Experts of a small language model: a sigmoid router.
Below are experts of layer 7 (counted from 0) of a mixture-of-experts language model. Rows are named gate (a neuron's input weights, with its number), up (a neuron's input weights, with its number) and show model dimensions 0-159. Each number is 200 + 20 x the weight over its row's rms, rounded and kept within 0 to 999.
Before each expert's rows: a language model's description of what the expert responds to. This comes from a sample of Wikipedia text that the model never trained on.

# expert 56
Description: Leading dashes on infobox field lines such as Country or Died, plus single digits inside decimals and coordinates.
gate0,224,213,212,184,206,198,208,226,212,195,210,208,187,196,182,186,169,184,197,204,177,234,207,206,208,187,222,172,189,204,161,175,198,200,164,211,230,187,203,186,199,188,186,175,205,190,151,194,204,194,219,176,208,162,235,207,185,203,235,209,199,199,196,203,180,232,188,180,180,224,206,173,161,178,224,162,210,191,210,195,221,157,173,200,225,189,199,174,211,182,237,169,191,178,174,175,253,239,208,187,208,178,200,203,205,237,180,201,186,205,179,166,179,152,184,201,197,231,221,211,206,167,227,201,190,213,212,215,175,203,194,212,214,182,184,213,189,223,181,206,217,198,198,212,194,222,163,209,201,219,231,171,177,173,209,216,222,214,198,189
up0,221,195,209,220,193,241,243,194,207,183,202,186,185,201,228,197,206,210,204,178,207,214,218,206,204,174,183,185,207,185,173,230,189,171,206,239,193,201,187,180,188,226,175,216,217,203,221,179,182,191,242,194,167,192,179,186,205,227,204,244,187,192,206,198,213,183,204,203,221,216,165,201,191,194,215,217,183,170,228,203,156,170,217,230,222,225,193,240,204,171,191,215,205,191,239,181,184,204,214,226,201,223,221,206,203,250,157,206,192,225,172,219,224,202,212,218,224,210,212,244,180,195,158,184,196,210,204,217,210,192,205,193,211,215,171,199,218,224,192,171,179,211,200,208,214,204,219,192,213,221,163,186,180,198,194,204,163,160,215,213

# expert 6
Description: Nouns for institutions, groups and social domains, often word-initial pieces, such as government, Department, family, research, court.
gate0,199,207,217,133,167,178,204,194,165,198,179,193,226,212,175,240,218,199,186,197,208,164,192,175,233,171,187,176,159,209,179,172,212,215,195,197,232,211,192,186,222,185,134,179,202,195,195,215,223,204,210,221,221,221,202,198,176,220,239,198,219,207,192,189,191,190,182,207,212,211,187,229,204,176,207,145,208,187,195,184,181,169,214,211,229,184,223,199,200,194,196,205,199,172,165,227,216,197,180,210,238,219,197,223,179,187,175,209,203,194,219,212,162,222,204,178,215,192,199,192,202,205,214,180,200,172,215,225,196,202,198,187,180,222,205,188,171,212,173,226,206,176,204,231,176,211,200,166,205,198,202,217,192,177,184,211,210,210,164,195
up0,205,214,170,229,214,216,145,212,227,167,204,163,223,211,196,159,204,159,194,199,188,184,158,214,199,190,220,178,202,163,199,212,227,210,210,241,168,198,210,225,194,182,226,184,207,180,173,207,201,199,232,194,180,176,170,199,178,179,190,171,189,222,190,183,196,202,201,217,189,160,200,182,217,176,230,210,201,211,189,213,231,182,206,195,193,196,175,176,181,253,180,209,203,224,193,192,202,206,234,164,218,197,185,201,197,184,208,222,192,226,197,171,197,171,169,179,189,209,197,209,202,161,199,198,206,176,185,194,209,195,201,220,183,159,187,210,186,211,203,171,200,196,249,203,198,196,174,182,218,183,157,194,191,217,221,213,211,180,207,207

# expert 34
Description: Dashes opening bulleted list lines and pipes separating table cells, especially dashes after blank lines and before names, titles or infobox fields.
gate0,234,225,202,181,204,192,196,188,201,219,191,187,183,177,203,240,194,180,162,215,150,226,204,193,199,203,209,207,180,207,159,227,213,208,206,187,148,221,196,236,167,201,184,219,220,197,196,186,201,173,197,176,237,195,204,227,182,171,169,215,162,196,187,205,179,192,182,204,196,214,200,202,204,252,187,186,203,172,208,203,185,201,210,228,206,244,196,209,201,210,228,207,217,209,230,191,189,218,184,233,207,216,190,200,207,208,179,179,232,179,177,190,211,241,202,213,177,239,183,183,193,173,185,155,195,195,205,207,184,205,200,207,215,184,163,201,218,189,225,180,192,183,225,186,230,172,197,180,229,209,187,230,198,209,229,181,182,187,182,232
up0,181,180,200,200,213,191,209,221,188,193,215,175,238,219,178,159,221,206,244,197,236,180,182,199,201,218,188,212,214,184,217,175,167,210,164,211,260,198,222,185,253,181,219,164,186,162,205,219,191,219,207,202,163,193,198,196,208,214,236,176,227,209,196,186,226,175,198,220,200,180,198,175,193,170,200,212,218,222,194,222,218,155,182,182,208,189,218,206,173,184,187,231,210,220,185,220,225,194,208,191,209,200,208,190,208,190,219,196,183,205,233,215,161,190,223,187,212,181,220,224,197,187,227,246,197,203,207,212,194,204,209,188,153,199,220,182,216,226,158,204,197,203,173,192,187,204,218,202,184,195,209,186,206,187,207,213,211,215,227,174